Experts of a small language model.
Size: 11 layers, width 192, vocabulary 8192.
Training: a variant of Adam for the experts, 598M tokens, 4560 steps.
Below are experts of layer 7 (counted from 0) of a mixture-of-experts language model. Rows are named router (the router's row for the expert), down (a neuron's output weights, with its number) and show model dimensions 0-95. Each number is 200 + 40 x the weight over its row's rms, rounded and kept within 0 to 999.
Before each expert's rows: a language model's description of what the expert responds to. This comes from a sample of Wikipedia text that the model never trained on.

# expert 53
It responds to: Digits inside serial numbers, model codes and figures, closing parentheses and quotes, and military unit words: XA564, 1.6, Battalion, Regiment.
router,212,181,209,196,198,223,261,208,227,238,167,167,189,206,176,171,234,268,169,188,194,201,140,240,150,192,221,203,302,253,157,188,209,213,154,212,230,239,235,145,171,202,231,164,231,221,272,184,246,202,256,232,238,107,221,248,178,186,156,161,251,167,174,288,151,214,176,137,252,172,193,140,170,227,272,255,177,146,198,162,144,113,169,149,132,152,228,218,127,215,196,156,231,183,200,244
down0,139,268,193,215,168,193,201,157,128,170,227,202,268,216,174,217,275,280,200,203,141,146,229,237,181,222,147,119,195,178,216,105,133,177,201,225,179,226,188,222,151,226,195,179,228,199,240,203,222,256,127,162,208,199,63,193,164,216,173,143,168,190,155,298,224,278,152,256,184,200,161,236,130,186,187,245,262,222,230,130,259,196,209,228,212,245,196,199,256,240,187,178,209,217,198,184
down1,201,235,240,206,174,175,196,251,249,221,196,173,227,208,211,193,145,223,202,244,167,177,219,205,195,224,193,206,259,220,231,165,147,192,203,191,181,236,238,253,222,194,175,196,185,152,244,195,146,264,199,237,193,180,208,203,266,196,163,112,226,215,244,171,255,103,216,230,165,181,147,212,280,134,239,150,225,241,254,212,212,235,209,209,253,219,152,191,175,191,198,202,274,168,66,200

# expert 48
It responds to: Whole numbers starting a number, especially years, scores and times in table cells or after "in", such as 2016, 17:55.
router,172,247,213,251,194,210,231,174,231,205,218,252,177,214,250,201,223,208,302,210,177,292,128,203,152,218,179,296,149,218,183,223,185,291,208,179,177,241,139,154,227,163,222,153,274,284,176,243,196,183,248,280,216,239,224,195,214,214,161,156,215,159,231,266,186,246,216,233,263,152,259,183,171,252,170,233,202,140,103,137,238,194,174,201,208,227,231,182,225,225,162,169,214,157,185,161
down10,199,211,220,238,212,197,161,149,197,236,201,181,225,293,206,257,225,233,229,219,212,108,180,208,156,243,168,172,194,132,198,140,191,261,180,176,244,181,181,235,184,145,182,135,187,156,202,229,252,222,235,165,233,213,149,251,169,153,205,231,238,190,260,232,265,174,169,210,185,206,149,155,112,231,205,259,256,161,223,177,258,125,181,219,221,153,230,189,187,138,134,147,187,202,121,161
down11,286,206,179,214,220,244,249,200,199,201,180,180,209,240,239,185,234,266,226,134,223,164,115,252,199,198,253,234,230,214,168,139,234,185,180,179,205,204,203,236,182,225,178,219,213,228,201,171,194,166,178,160,213,245,319,160,225,204,228,245,196,268,246,186,148,168,221,237,277,199,248,201,191,282,151,181,269,187,197,211,261,232,172,196,208,135,202,216,149,155,171,185,137,189,139,234

# expert 1
It responds to: Short inner syllables of English words, often ending in i or before -ng, -d, -on, such as embarras-si-ng, tail-ori-ng, pro, enti.
router,200,190,276,180,234,265,239,235,163,193,198,233,208,204,195,284,201,185,210,197,216,201,283,198,258,147,258,212,166,259,147,153,221,259,239,192,234,179,214,202,174,199,206,195,194,242,176,242,185,148,204,155,183,158,205,141,254,204,210,187,203,204,222,170,142,150,155,145,190,183,149,119,322,229,200,132,205,114,165,172,235,280,187,175,189,184,220,136,123,147,213,272,215,167,216,186
down0,179,183,196,257,126,163,199,245,156,276,167,166,232,221,212,172,196,223,155,202,182,238,197,200,224,221,194,207,146,179,195,190,202,182,200,169,233,150,228,194,191,179,322,160,233,267,260,142,271,111,192,246,184,172,149,183,278,214,222,243,164,171,177,147,170,213,273,197,217,207,248,200,158,196,181,214,253,229,242,260,193,231,145,207,191,196,202,175,191,209,272,136,170,191,197,221
down1,238,201,164,188,116,181,271,191,193,216,188,233,253,246,180,168,213,141,216,177,192,148,176,202,243,220,235,185,269,224,258,159,256,192,252,256,151,267,199,207,170,201,229,252,166,234,211,204,181,166,179,252,178,236,128,165,158,238,206,198,267,189,173,218,173,115,161,202,169,236,178,278,187,246,207,221,234,240,173,247,171,267,198,207,231,216,177,237,191,202,243,200,285,251,244,204

# expert 24
It responds to: The, its and these before a noun in prose, plus completing word-ending pieces such as underlying, unanimous, adjacent, showy.
router,210,177,211,195,188,227,263,148,205,164,162,131,254,186,154,209,248,216,225,153,221,169,208,209,287,159,222,221,200,224,127,218,214,139,184,211,233,152,248,223,241,175,195,225,279,184,194,264,193,208,162,171,179,250,274,95,249,146,246,233,256,181,273,226,177,139,191,180,199,237,224,175,333,240,234,150,233,207,174,192,222,235,180,200,142,195,210,177,192,189,249,263,191,224,198,208
down0,195,151,268,208,144,240,255,261,211,178,128,151,191,259,260,181,236,252,142,244,172,199,206,204,144,180,154,158,186,129,264,239,185,193,198,262,255,188,196,149,249,223,200,258,213,222,182,210,234,152,218,102,254,253,212,179,187,206,155,245,138,187,176,222,161,218,233,126,202,186,210,232,274,246,229,218,195,174,189,268,167,181,165,189,205,212,143,250,185,234,336,164,268,203,146,156
down1,210,110,205,287,203,204,180,230,242,177,159,170,162,242,235,221,216,184,171,160,248,138,214,190,202,170,178,195,302,167,228,163,129,183,304,238,194,190,248,220,190,241,233,208,205,174,220,270,187,84,277,239,246,238,181,145,216,169,183,130,109,237,217,138,250,253,169,222,161,145,171,278,243,222,226,212,168,224,229,209,186,242,235,254,149,169,122,171,226,222,97,197,172,144,233,205

# expert 32
It responds to: Pieces of personal surnames and name prefixes after a first name, such as Mc, McC, Sch, Go(uld), Mac(leay), O'Don(nell).
router,229,134,239,237,133,145,202,304,183,165,216,182,270,267,201,228,120,193,165,172,192,209,156,226,218,180,209,168,222,200,275,164,198,202,234,150,159,257,230,231,158,208,193,282,161,142,216,242,189,233,189,213,249,172,196,275,137,195,207,205,257,225,222,230,220,275,257,233,210,247,192,131,156,161,206,174,217,175,267,188,215,204,186,201,244,228,144,211,209,147,280,143,244,201,262,265
down0,167,176,191,275,268,176,272,294,95,176,145,195,164,231,234,175,139,196,219,156,251,184,193,162,184,184,216,212,160,235,256,163,186,183,218,284,223,187,221,280,189,177,212,179,113,207,145,136,177,171,218,250,201,201,193,181,183,174,190,206,235,212,195,116,173,204,196,226,196,170,211,176,232,183,178,198,230,248,272,216,239,233,154,195,252,222,184,224,198,250,227,154,283,224,280,180
down1,122,196,222,211,175,249,259,209,225,197,211,242,179,188,274,205,225,178,204,193,167,79,173,137,189,253,174,253,196,210,190,167,289,211,204,276,166,243,202,248,184,122,172,200,184,158,115,140,163,182,234,182,218,165,149,208,247,206,199,171,193,200,233,169,193,258,190,229,190,206,162,275,196,157,158,213,201,178,178,167,207,270,245,221,214,189,120,85,264,154,240,195,201,215,259,121

# expert 23
It responds to: Numbers, scores and unit or code tokens in infoboxes and tables, after a pipe, dash or colon: UTC, 16D, 0–13, ft.
router,179,245,191,245,145,263,214,193,240,254,105,222,140,206,199,191,152,155,161,192,224,229,227,196,141,165,198,181,202,202,133,128,184,213,225,241,215,215,267,282,192,207,216,166,204,257,186,175,178,175,185,166,240,223,224,242,161,239,196,289,240,190,220,234,240,161,216,175,210,167,249,210,247,211,273,232,205,237,197,172,226,223,235,254,248,214,159,209,174,247,153,171,214,229,281,257
down1,200,243,165,180,155,188,234,141,248,152,263,194,206,263,216,203,196,243,289,189,144,211,225,146,247,212,120,177,200,224,213,182,198,236,167,175,151,202,181,167,229,128,194,260,222,194,148,105,245,277,205,150,245,173,207,230,205,156,201,175,148,189,167,176,126,221,223,171,160,185,244,254,189,151,180,269,265,217,170,215,224,219,190,235,329,153,96,229,189,157,246,190,255,202,243,204
down2,157,200,178,208,201,191,132,183,212,135,161,199,187,276,146,204,183,211,268,224,213,229,217,186,177,215,156,196,194,143,215,175,155,215,169,210,241,229,233,324,241,244,200,157,247,281,179,154,194,212,203,157,221,167,201,276,179,147,149,180,234,236,180,228,217,164,200,252,182,215,237,235,278,195,260,185,157,161,188,147,187,208,142,151,198,183,145,123,179,203,158,211,161,164,143,150

# expert 54
It responds to: Pieces early in longer Latinate words, especially prefixes and stems such as inter, rel, acc, restrictions, established, submitting.
router,194,176,249,208,217,186,219,182,210,166,175,204,130,227,224,233,230,164,165,168,208,231,131,193,285,191,169,198,203,157,189,278,188,192,167,168,225,172,240,130,235,277,222,264,181,160,167,139,229,253,172,211,200,179,187,185,186,230,215,153,194,179,246,115,184,202,118,230,185,207,229,128,325,168,193,172,244,246,198,194,250,244,164,231,212,220,251,146,181,233,171,274,210,197,192,158
down2,223,254,244,197,201,219,184,226,198,225,178,193,240,155,234,158,142,171,214,228,214,166,163,268,233,201,180,180,210,255,255,209,183,244,257,217,156,245,294,177,213,222,229,236,229,211,212,225,198,184,183,150,246,147,213,163,104,260,234,227,142,234,176,218,234,200,203,128,144,223,298,264,166,160,171,219,215,199,345,221,216,260,217,90,212,127,210,182,179,242,192,164,192,141,197,249
down3,193,189,110,228,217,153,154,229,192,155,201,216,267,195,229,169,213,240,205,207,211,304,178,223,165,233,244,243,126,159,225,218,209,171,207,179,120,244,187,225,173,216,132,265,242,191,208,182,189,169,251,197,164,239,157,256,177,165,126,154,163,238,224,220,177,191,234,230,223,187,228,217,195,149,234,242,162,242,176,256,96,223,233,190,241,188,189,169,220,163,255,184,245,239,291,200

# expert 0
It responds to: Digits after a decimal point or comma inside measurements and vote tables, plus non-Latin script bytes, e.g. 43.0, 48,469.
router,195,223,164,207,199,229,256,178,220,237,204,244,189,156,167,270,205,273,219,181,178,297,170,210,168,164,167,168,196,147,210,181,220,171,216,255,152,250,106,304,186,196,152,180,240,235,171,209,217,161,213,273,224,177,314,175,249,157,179,234,156,208,231,190,176,238,259,217,199,205,252,250,202,246,149,244,230,232,167,143,271,256,210,278,205,116,201,249,173,188,162,191,290,201,202,151
down0,244,191,201,236,212,153,161,220,182,250,208,258,119,180,193,225,212,191,224,280,217,156,242,242,187,226,162,180,154,225,187,193,224,164,155,169,212,267,193,192,267,145,228,199,211,148,129,165,286,179,241,160,242,163,219,203,234,177,209,240,187,220,211,178,226,166,131,165,256,261,209,133,92,256,210,205,260,182,218,199,196,201,213,169,169,255,179,202,235,252,226,232,179,195,176,162
down1,180,189,186,195,185,158,148,213,117,248,189,150,206,263,157,193,273,207,154,153,238,224,211,185,217,179,216,158,240,215,199,54,207,218,209,272,196,242,235,198,210,250,161,263,247,180,261,131,180,245,209,153,226,189,131,218,243,204,181,315,197,232,243,166,215,247,237,191,221,249,229,221,259,186,221,202,191,226,163,228,116,212,220,174,194,110,213,265,225,144,292,264,222,221,220,229

# expert 58
It responds to: First pieces of personal first names after list dashes, commas or by, such as Ale, Mike, Rob, and Andrzej.
router,138,234,164,225,157,149,131,273,205,213,214,195,165,203,194,171,211,123,198,185,223,220,294,130,193,235,177,238,244,189,221,120,260,192,230,194,190,249,163,210,149,169,162,213,253,167,164,225,197,127,144,201,168,268,157,184,255,197,233,199,227,186,175,253,248,231,212,255,202,238,228,224,143,133,150,233,210,142,239,260,180,252,178,194,232,252,130,165,234,190,228,181,268,257,213,247
down0,221,228,261,196,204,185,219,158,199,204,203,240,171,202,162,198,196,199,150,225,161,220,231,203,214,160,151,172,241,234,235,220,147,199,259,208,172,244,182,133,179,172,227,141,202,210,160,163,134,282,239,205,196,156,188,176,204,166,264,204,247,119,245,214,271,192,188,129,176,217,186,309,240,191,183,237,164,223,224,203,170,260,164,209,121,191,152,176,170,281,257,245,121,200,192,174
down1,228,215,206,170,242,214,215,187,137,195,175,211,234,205,139,165,185,139,241,215,195,182,223,136,216,149,174,245,196,244,157,133,228,196,175,225,232,248,192,171,183,218,161,323,152,273,250,191,222,215,272,168,96,186,245,212,252,197,216,231,184,153,142,180,172,212,268,192,174,177,227,206,274,126,195,175,168,139,286,193,193,240,152,199,189,185,234,195,166,109,201,199,188,268,184,169

# expert 27
It responds to: Sports words in results tables and athlete bios, such as Cup, Championship, football, weight in lightweight, Bronze medal, discus throw.
router,175,187,214,261,274,246,246,177,277,143,209,205,187,226,262,209,220,256,175,202,247,237,230,181,222,262,185,244,197,221,251,155,150,188,150,144,203,158,166,271,222,110,233,193,181,216,183,218,158,212,232,155,151,219,205,202,245,134,211,192,164,264,276,197,242,158,220,181,189,141,235,266,219,238,170,216,174,222,228,175,151,150,151,175,168,265,152,250,226,177,218,192,156,230,138,202
down0,201,191,197,200,239,207,221,211,182,242,189,180,263,247,295,209,257,210,179,165,168,225,193,212,245,219,195,185,171,156,253,195,266,142,228,159,176,230,169,180,228,242,159,175,150,224,250,201,173,220,150,215,190,192,94,234,170,171,186,204,167,220,194,195,226,282,225,246,260,140,187,188,196,172,207,202,195,152,217,311,181,242,170,175,231,106,181,136,203,172,230,224,116,246,166,144
down1,187,236,273,189,246,173,174,172,165,212,91,204,189,213,192,253,209,175,232,161,145,81,213,174,279,227,219,141,185,254,224,204,214,273,208,234,195,171,290,171,187,308,184,175,210,181,156,244,204,257,167,181,168,230,181,205,236,206,161,171,154,191,175,169,202,162,124,179,146,287,147,215,279,237,232,212,300,196,230,262,146,201,226,181,237,192,181,238,218,249,204,202,198,165,237,214

# expert 57
It responds to: Colons after infobox labels such as Formed:, Country:, Born:, plus place and time prepositions like in, of, between, during.
router,204,174,192,163,229,159,286,154,234,178,177,217,139,221,211,173,226,172,313,241,233,170,213,213,160,184,240,219,208,190,145,181,275,148,196,135,180,237,195,189,233,173,219,121,136,161,181,235,163,146,238,238,201,186,170,205,235,151,151,179,261,200,180,289,165,254,202,220,157,244,261,240,230,293,213,156,161,203,165,276,165,197,239,209,199,179,233,194,204,190,115,179,219,209,209,232
down0,191,207,129,228,165,167,220,206,254,212,263,267,152,224,216,202,286,182,153,175,106,136,230,241,176,225,217,224,230,175,261,185,236,145,198,301,218,223,239,226,256,160,211,213,126,171,182,160,224,168,261,202,205,241,147,203,212,117,105,245,246,188,189,247,176,225,215,193,215,184,258,254,169,321,208,166,183,201,180,212,229,295,181,191,174,255,216,161,240,162,179,153,243,296,178,210
down1,206,177,205,261,287,136,306,196,154,143,207,185,236,219,151,248,207,165,233,221,234,131,228,191,150,212,216,163,212,166,182,208,218,225,244,252,182,241,195,245,138,240,214,137,190,249,262,238,227,156,137,192,247,144,218,208,245,226,269,218,260,210,185,115,155,218,160,269,217,188,198,186,210,213,276,191,193,218,218,217,247,215,245,203,184,180,255,248,262,219,243,208,233,164,192,304

# expert 33
It responds to: First word pieces of proper names, mostly places and institutions, such as Abb in Abbey, Inn in Inner London, St, Ex in Exchequer.
router,143,180,202,185,248,206,174,195,136,243,177,300,214,262,165,218,195,167,218,239,185,230,200,224,270,254,152,179,186,129,223,237,225,170,209,168,169,86,199,140,260,174,232,206,227,141,208,235,200,191,187,147,130,193,151,155,198,216,264,231,203,227,186,200,266,234,226,211,294,236,215,147,207,185,165,174,214,168,274,182,132,251,212,222,243,209,211,162,242,158,131,184,223,212,260,178
down1,222,143,219,167,255,266,216,160,163,195,181,224,217,189,164,269,255,182,178,179,217,119,157,275,293,249,158,166,209,199,218,264,253,226,177,158,202,208,259,193,181,236,170,240,177,178,218,249,168,215,262,191,238,212,144,270,226,220,195,250,182,241,258,222,196,264,166,240,163,182,233,201,240,236,195,199,239,140,151,180,207,235,210,251,158,203,261,294,148,110,211,240,200,191,208,210
down2,203,167,222,210,174,185,193,208,185,184,165,161,252,232,209,230,206,210,197,198,240,319,217,175,193,214,161,97,196,181,226,146,257,192,254,215,178,210,210,222,274,277,249,180,237,220,253,149,223,230,174,167,163,168,258,184,217,222,271,207,223,174,239,166,221,174,190,271,162,165,181,221,239,199,134,241,172,229,311,216,192,239,201,248,200,133,203,209,211,229,236,230,254,175,165,195

# expert 29
It responds to: Field names at the start of infobox lines or table rows, right after a dash or pipe: Genus, Species, Coordinates, Website, District.
router,192,192,105,192,246,178,228,182,161,179,182,148,186,282,228,273,217,148,190,197,164,217,195,216,181,123,171,218,202,190,212,217,211,204,248,145,197,208,238,195,169,253,167,136,269,237,189,173,203,153,241,179,256,258,190,254,227,157,191,242,167,189,273,176,202,169,207,147,287,238,271,95,185,197,233,244,106,217,213,209,170,195,234,141,238,174,210,226,176,237,206,196,196,197,211,200
down10,180,176,96,190,274,190,175,134,205,227,221,174,178,211,181,288,162,213,205,289,190,192,231,164,223,255,170,254,203,172,201,223,267,172,191,217,259,239,217,160,192,202,189,124,179,183,227,191,165,182,174,204,167,250,222,230,223,220,215,216,250,164,185,193,149,243,222,215,162,178,199,247,194,215,222,262,249,166,215,210,171,180,230,267,156,229,236,261,96,230,109,183,170,311,164,241
down11,200,207,199,272,205,194,240,179,188,156,265,138,153,246,186,205,190,169,150,130,157,182,176,241,221,139,199,268,175,222,194,257,184,246,113,184,199,271,212,162,168,201,206,130,196,144,175,137,155,196,216,199,195,159,200,180,210,165,188,260,206,175,219,215,157,187,116,166,254,107,165,130,118,264,174,143,164,172,214,229,140,159,202,170,270,169,218,198,166,172,241,183,165,175,188,315

# expert 35
It responds to: Word pieces inside longer words and foreign names, often prefixes or accented letters: al, res, des, Ib-á-ñez, X-ala-pa, in-au-gural.
router,163,204,176,160,241,123,185,241,225,247,268,188,158,242,277,225,177,263,169,227,153,222,277,235,180,173,220,194,218,182,246,166,257,287,263,253,191,208,143,158,228,189,247,186,216,179,193,218,298,180,182,224,200,186,209,237,214,232,223,202,298,121,139,171,188,233,219,176,231,164,214,169,164,147,185,181,235,207,292,230,161,176,182,252,194,177,212,186,202,157,233,246,197,214,206,172
down1,116,245,243,184,181,153,197,201,93,253,177,212,296,180,257,227,219,210,174,111,193,225,152,186,129,235,189,223,215,125,228,200,158,211,225,205,145,196,188,191,207,204,200,167,233,246,281,190,236,191,195,183,270,214,173,212,207,166,138,237,179,357,223,261,153,268,237,234,237,222,227,206,185,202,245,207,174,246,201,238,234,261,255,112,251,225,210,143,117,280,203,215,211,225,225,214
down2,299,148,208,193,308,207,190,181,197,253,223,175,232,251,249,145,155,92,150,201,189,214,149,230,281,203,191,203,302,245,217,184,289,221,212,175,201,214,190,224,207,220,195,229,203,224,186,229,184,239,198,201,232,170,218,214,202,195,238,192,239,206,169,183,253,183,238,162,146,190,142,202,172,120,196,191,197,210,129,254,190,223,235,187,316,201,206,176,189,233,167,228,218,159,230,163

# expert 19
It responds to: Full stops, paragraph breaks, heading = signs, and sentence-opening words like The, This, It, These right after them.
router,213,241,135,169,257,164,246,199,213,160,195,281,182,187,184,185,177,210,306,204,217,198,207,277,239,180,242,202,269,187,201,183,237,156,238,192,191,147,214,181,129,182,178,212,196,163,203,210,245,204,183,275,240,147,290,246,211,239,241,237,185,235,209,141,204,287,200,250,203,201,139,216,280,145,225,211,152,164,168,260,160,178,281,232,248,225,189,265,228,220,258,267,221,159,207,237
down0,213,220,156,188,234,178,177,193,246,214,231,189,200,238,237,180,241,189,159,164,222,116,266,231,230,182,210,152,239,189,194,186,186,166,227,183,188,208,212,133,183,297,123,167,213,151,212,217,226,143,231,195,215,193,191,212,242,219,184,237,182,247,212,175,139,177,247,181,207,148,195,212,226,173,136,282,129,156,241,224,172,196,318,191,231,173,253,184,168,210,221,230,169,159,161,228
down1,233,258,284,144,216,160,172,206,188,254,139,187,97,171,206,219,193,148,202,163,233,64,167,217,122,138,178,241,171,218,263,247,120,170,188,247,204,267,201,166,227,230,142,198,203,203,214,210,194,214,248,200,196,167,183,163,183,179,164,209,185,201,221,201,180,202,182,157,147,212,206,167,200,152,204,240,163,258,211,178,188,156,186,161,198,219,160,196,192,202,223,184,115,145,261,207

# expert 50
It responds to: Hyphens and pipes starting list items or table separator rows, and word-initial pieces like w, bo, Candidate, Conservation.
router,257,178,153,205,243,214,226,241,176,270,120,191,195,152,194,149,123,209,205,160,135,242,232,205,213,263,184,244,223,203,236,222,122,212,195,180,186,171,222,216,212,143,227,274,180,137,159,241,200,242,270,158,247,259,176,203,232,130,166,237,187,241,210,247,166,233,170,217,210,188,184,209,205,164,252,223,122,206,153,263,241,192,234,224,214,237,237,116,150,171,201,249,139,212,139,196
down0,181,203,195,230,229,180,182,203,274,187,215,151,201,312,216,146,250,157,257,215,247,236,147,124,231,247,203,154,206,206,204,141,186,109,242,180,228,234,258,187,191,155,219,275,218,217,199,229,224,208,190,235,134,141,163,165,155,243,164,233,215,191,174,196,200,249,244,83,265,216,148,182,146,203,239,206,129,133,256,180,208,245,256,218,178,250,147,223,136,212,229,207,200,142,189,173
down1,208,165,174,215,266,191,140,127,195,185,137,228,250,220,229,148,178,248,227,107,197,220,153,217,211,269,178,190,159,241,192,221,193,232,196,189,224,188,208,170,156,186,277,145,160,209,179,150,184,180,174,192,179,211,157,188,167,221,181,251,149,239,185,264,155,202,215,195,207,303,162,176,148,114,251,179,191,231,197,147,175,188,211,205,236,210,224,191,228,201,181,206,240,184,224,174

# expert 41
It responds to: Sentence-final periods, the first = of section headings after blank lines, and closing table pipes: ==See also, ===July, .
router,172,277,182,212,110,126,187,221,164,184,213,250,243,146,233,178,172,222,173,220,210,289,198,125,227,208,179,155,181,242,225,243,225,150,212,163,257,171,200,159,203,152,216,145,196,202,167,282,247,175,237,182,199,157,163,158,207,271,162,188,163,158,183,138,218,161,240,197,193,188,170,204,199,190,187,188,209,151,230,270,248,202,222,175,210,239,189,247,239,189,177,251,241,110,207,233
down0,196,175,257,134,186,180,189,241,252,198,172,154,178,108,181,274,195,176,207,183,199,139,166,183,202,176,212,277,193,215,266,187,166,232,151,162,207,139,193,212,209,151,163,192,183,221,211,162,160,247,258,197,233,209,189,176,223,223,170,123,181,215,250,225,177,150,120,202,242,217,237,215,196,218,185,141,179,86,238,170,235,229,243,154,198,248,140,178,196,110,223,285,165,206,223,219
down1,132,210,139,201,210,205,270,121,165,239,148,181,139,215,178,126,231,170,201,264,161,171,248,171,175,220,184,181,196,238,162,195,238,198,121,241,218,165,164,177,181,134,220,195,220,161,214,131,252,134,180,202,215,243,158,252,232,194,211,180,200,227,246,249,228,200,248,204,148,195,260,191,250,241,278,138,228,268,161,202,204,195,234,138,248,175,156,180,218,193,204,230,161,196,161,168

# expert 61
It responds to: Latin species and family name pieces (Doridi-da-e, -idae) in biology taxoboxes, plus French/Spanish particles like de, la, Le.
router,211,134,216,165,202,262,211,244,149,157,209,236,139,190,143,155,162,185,196,185,295,173,206,291,188,163,241,202,214,151,217,201,261,195,218,228,238,231,242,222,227,194,219,245,111,191,272,183,263,226,142,193,173,235,153,185,215,129,209,200,242,196,186,280,157,187,210,184,189,195,174,179,151,156,188,148,200,140,191,205,176,173,201,243,256,215,177,222,184,254,174,176,224,166,228,186
down0,156,221,150,178,160,195,168,180,190,246,251,205,167,191,224,230,181,215,235,177,185,179,216,167,201,143,148,128,261,184,179,206,235,275,244,244,284,138,213,210,173,223,201,195,128,208,259,224,156,267,299,179,209,161,264,179,161,244,206,149,129,205,217,196,204,226,234,159,182,237,223,160,207,277,224,216,206,231,128,203,224,181,201,230,308,177,270,151,165,230,216,146,274,155,212,291
down1,161,186,127,239,292,218,191,249,184,176,179,233,193,126,207,78,170,224,166,197,200,173,155,196,164,163,188,222,184,116,239,220,202,215,144,217,255,234,278,245,216,279,162,272,187,263,168,211,225,290,231,207,217,188,179,193,121,197,240,201,235,125,252,253,172,187,234,203,246,194,191,188,240,217,246,189,146,151,169,181,186,247,137,250,174,152,208,212,256,235,157,223,275,191,146,177

# expert 12
It responds to: Articles, possessives and quantifiers opening a noun phrase after prepositions, such as the, a, his, many, several, various, three.
router,188,228,180,231,197,213,208,169,206,169,177,243,220,212,173,195,243,139,281,200,238,135,274,255,194,151,198,235,150,242,156,135,204,173,221,196,279,175,222,227,209,125,220,189,266,193,196,255,185,188,168,226,243,192,217,192,214,180,245,204,215,240,252,197,148,159,250,275,163,221,213,191,244,202,181,221,242,251,185,183,228,160,167,192,133,176,199,189,232,242,291,136,131,151,254,210
down0,224,142,246,224,257,184,248,201,203,282,155,190,220,164,208,141,211,147,224,255,247,134,200,219,199,198,153,169,135,182,174,173,275,178,152,184,223,287,185,254,173,174,191,202,166,190,170,206,187,258,185,163,222,215,277,193,222,180,177,191,231,225,159,260,168,189,258,212,261,238,155,243,202,152,204,163,234,193,202,236,167,240,144,200,171,178,166,166,205,271,181,205,223,228,97,167
down1,195,181,220,184,211,202,192,241,177,273,164,199,137,210,206,205,182,213,195,179,161,259,133,93,119,226,190,124,298,192,177,239,187,229,98,184,292,255,197,199,175,272,164,230,117,186,151,157,195,241,245,202,180,188,237,250,168,196,291,215,161,217,128,203,176,256,192,219,177,159,184,219,151,137,232,227,210,220,144,212,265,171,194,233,150,180,212,184,207,229,174,184,240,204,197,192

# expert 60
It responds to: Middle syllables of foreign personal, club and place names, often in sports tables, such as Esbjerg, Steaua, Orenburg, Sumgait.
router,173,248,165,207,262,211,151,262,248,216,189,147,222,137,202,231,145,178,162,191,195,192,232,115,146,211,197,242,190,250,207,167,266,188,201,228,112,213,199,230,183,139,214,215,184,165,177,198,232,273,165,193,203,197,192,146,123,196,223,167,204,212,224,228,255,242,212,162,162,157,109,172,166,118,202,192,244,172,191,249,160,187,227,157,123,105,203,191,141,218,269,179,162,258,171,204
down0,150,208,72,237,164,250,189,204,232,224,147,228,157,168,258,193,248,234,243,212,176,220,173,180,214,201,106,197,218,250,185,232,238,253,148,209,190,182,153,175,203,226,196,192,172,176,164,223,213,191,214,234,240,276,183,164,212,197,238,225,193,196,175,243,166,221,206,285,194,218,138,219,170,166,173,223,194,168,203,162,254,191,216,220,217,198,185,185,189,107,181,187,202,145,230,189
down1,272,141,208,211,223,258,231,156,181,154,285,213,161,196,163,217,130,177,206,208,196,218,179,138,207,167,173,178,198,97,203,204,155,268,170,189,207,252,155,205,193,181,196,181,157,220,217,252,154,232,232,223,215,242,233,198,205,206,222,218,208,225,177,190,208,222,180,204,268,201,291,187,166,150,159,199,197,197,165,123,261,169,211,265,189,169,213,164,176,182,208,207,188,151,210,179

# expert 49
It responds to: Ordinal suffixes and century words (94th, twentieth century) and US place or direction words such as York, States, California, Western District.
router,169,228,211,235,166,153,184,95,182,172,220,202,197,243,149,195,227,217,201,264,162,219,220,157,200,169,194,161,158,212,121,186,172,160,189,181,256,204,245,192,235,213,190,205,215,221,155,218,216,194,243,212,172,192,203,124,238,109,198,256,163,171,254,231,225,171,209,234,162,212,225,182,220,298,237,262,197,208,128,172,170,170,177,160,214,240,210,265,179,213,148,148,187,167,164,238
down10,187,213,259,142,94,148,139,197,163,205,201,214,218,186,205,278,186,227,220,155,238,260,141,199,162,178,167,185,188,179,235,196,181,199,225,211,137,242,110,134,174,200,89,152,236,206,138,196,227,182,139,212,271,228,275,212,281,219,176,259,155,131,253,212,227,173,232,216,232,191,135,142,236,190,212,160,183,230,134,176,179,126,154,202,178,235,178,213,202,226,136,252,214,208,211,168
down11,171,224,231,205,254,149,189,123,155,166,280,247,173,194,205,203,264,174,239,233,247,170,270,150,251,221,221,204,230,205,228,225,222,203,188,251,192,229,222,220,172,171,290,202,199,241,236,238,210,162,189,179,226,226,164,117,225,206,249,182,149,241,149,214,177,267,209,244,318,191,207,234,179,189,170,238,261,183,169,212,168,272,203,208,164,180,197,171,232,165,106,151,227,193,194,272

# expert 46
It responds to: Opening pieces of words, mostly prefixes like un, over, under, non, pre, anti, and hyphens within compounds like action-packed.
router,203,158,274,184,270,265,204,229,235,151,217,210,189,238,163,217,204,172,267,186,242,174,154,208,258,175,141,224,146,231,213,174,166,217,239,233,202,205,170,124,161,195,237,224,124,122,157,306,253,206,169,188,162,168,206,170,163,251,255,181,161,159,187,195,159,171,165,209,140,201,226,173,218,136,191,173,222,150,204,164,256,170,206,311,208,271,211,195,198,218,155,215,220,209,140,167
down0,220,171,194,210,193,161,77,146,214,246,206,193,226,212,182,144,255,195,155,245,241,281,192,203,195,174,196,180,177,233,190,130,199,247,170,228,248,190,203,226,171,187,258,153,176,277,264,229,251,168,157,155,176,243,211,182,237,198,251,193,209,171,231,191,200,199,299,237,155,241,168,228,151,190,278,169,206,293,146,197,207,210,138,140,257,255,168,229,124,140,138,207,266,164,217,157
down1,190,257,165,288,111,219,234,175,221,299,196,151,192,230,150,135,223,199,248,259,231,93,155,160,220,167,192,212,163,179,189,271,233,242,237,205,274,198,206,141,180,194,214,138,188,182,119,208,209,127,192,175,214,190,180,165,211,118,225,311,244,232,170,245,222,168,126,151,181,192,229,185,174,202,210,223,207,218,198,201,229,210,160,178,149,198,176,214,210,255,142,171,187,193,198,143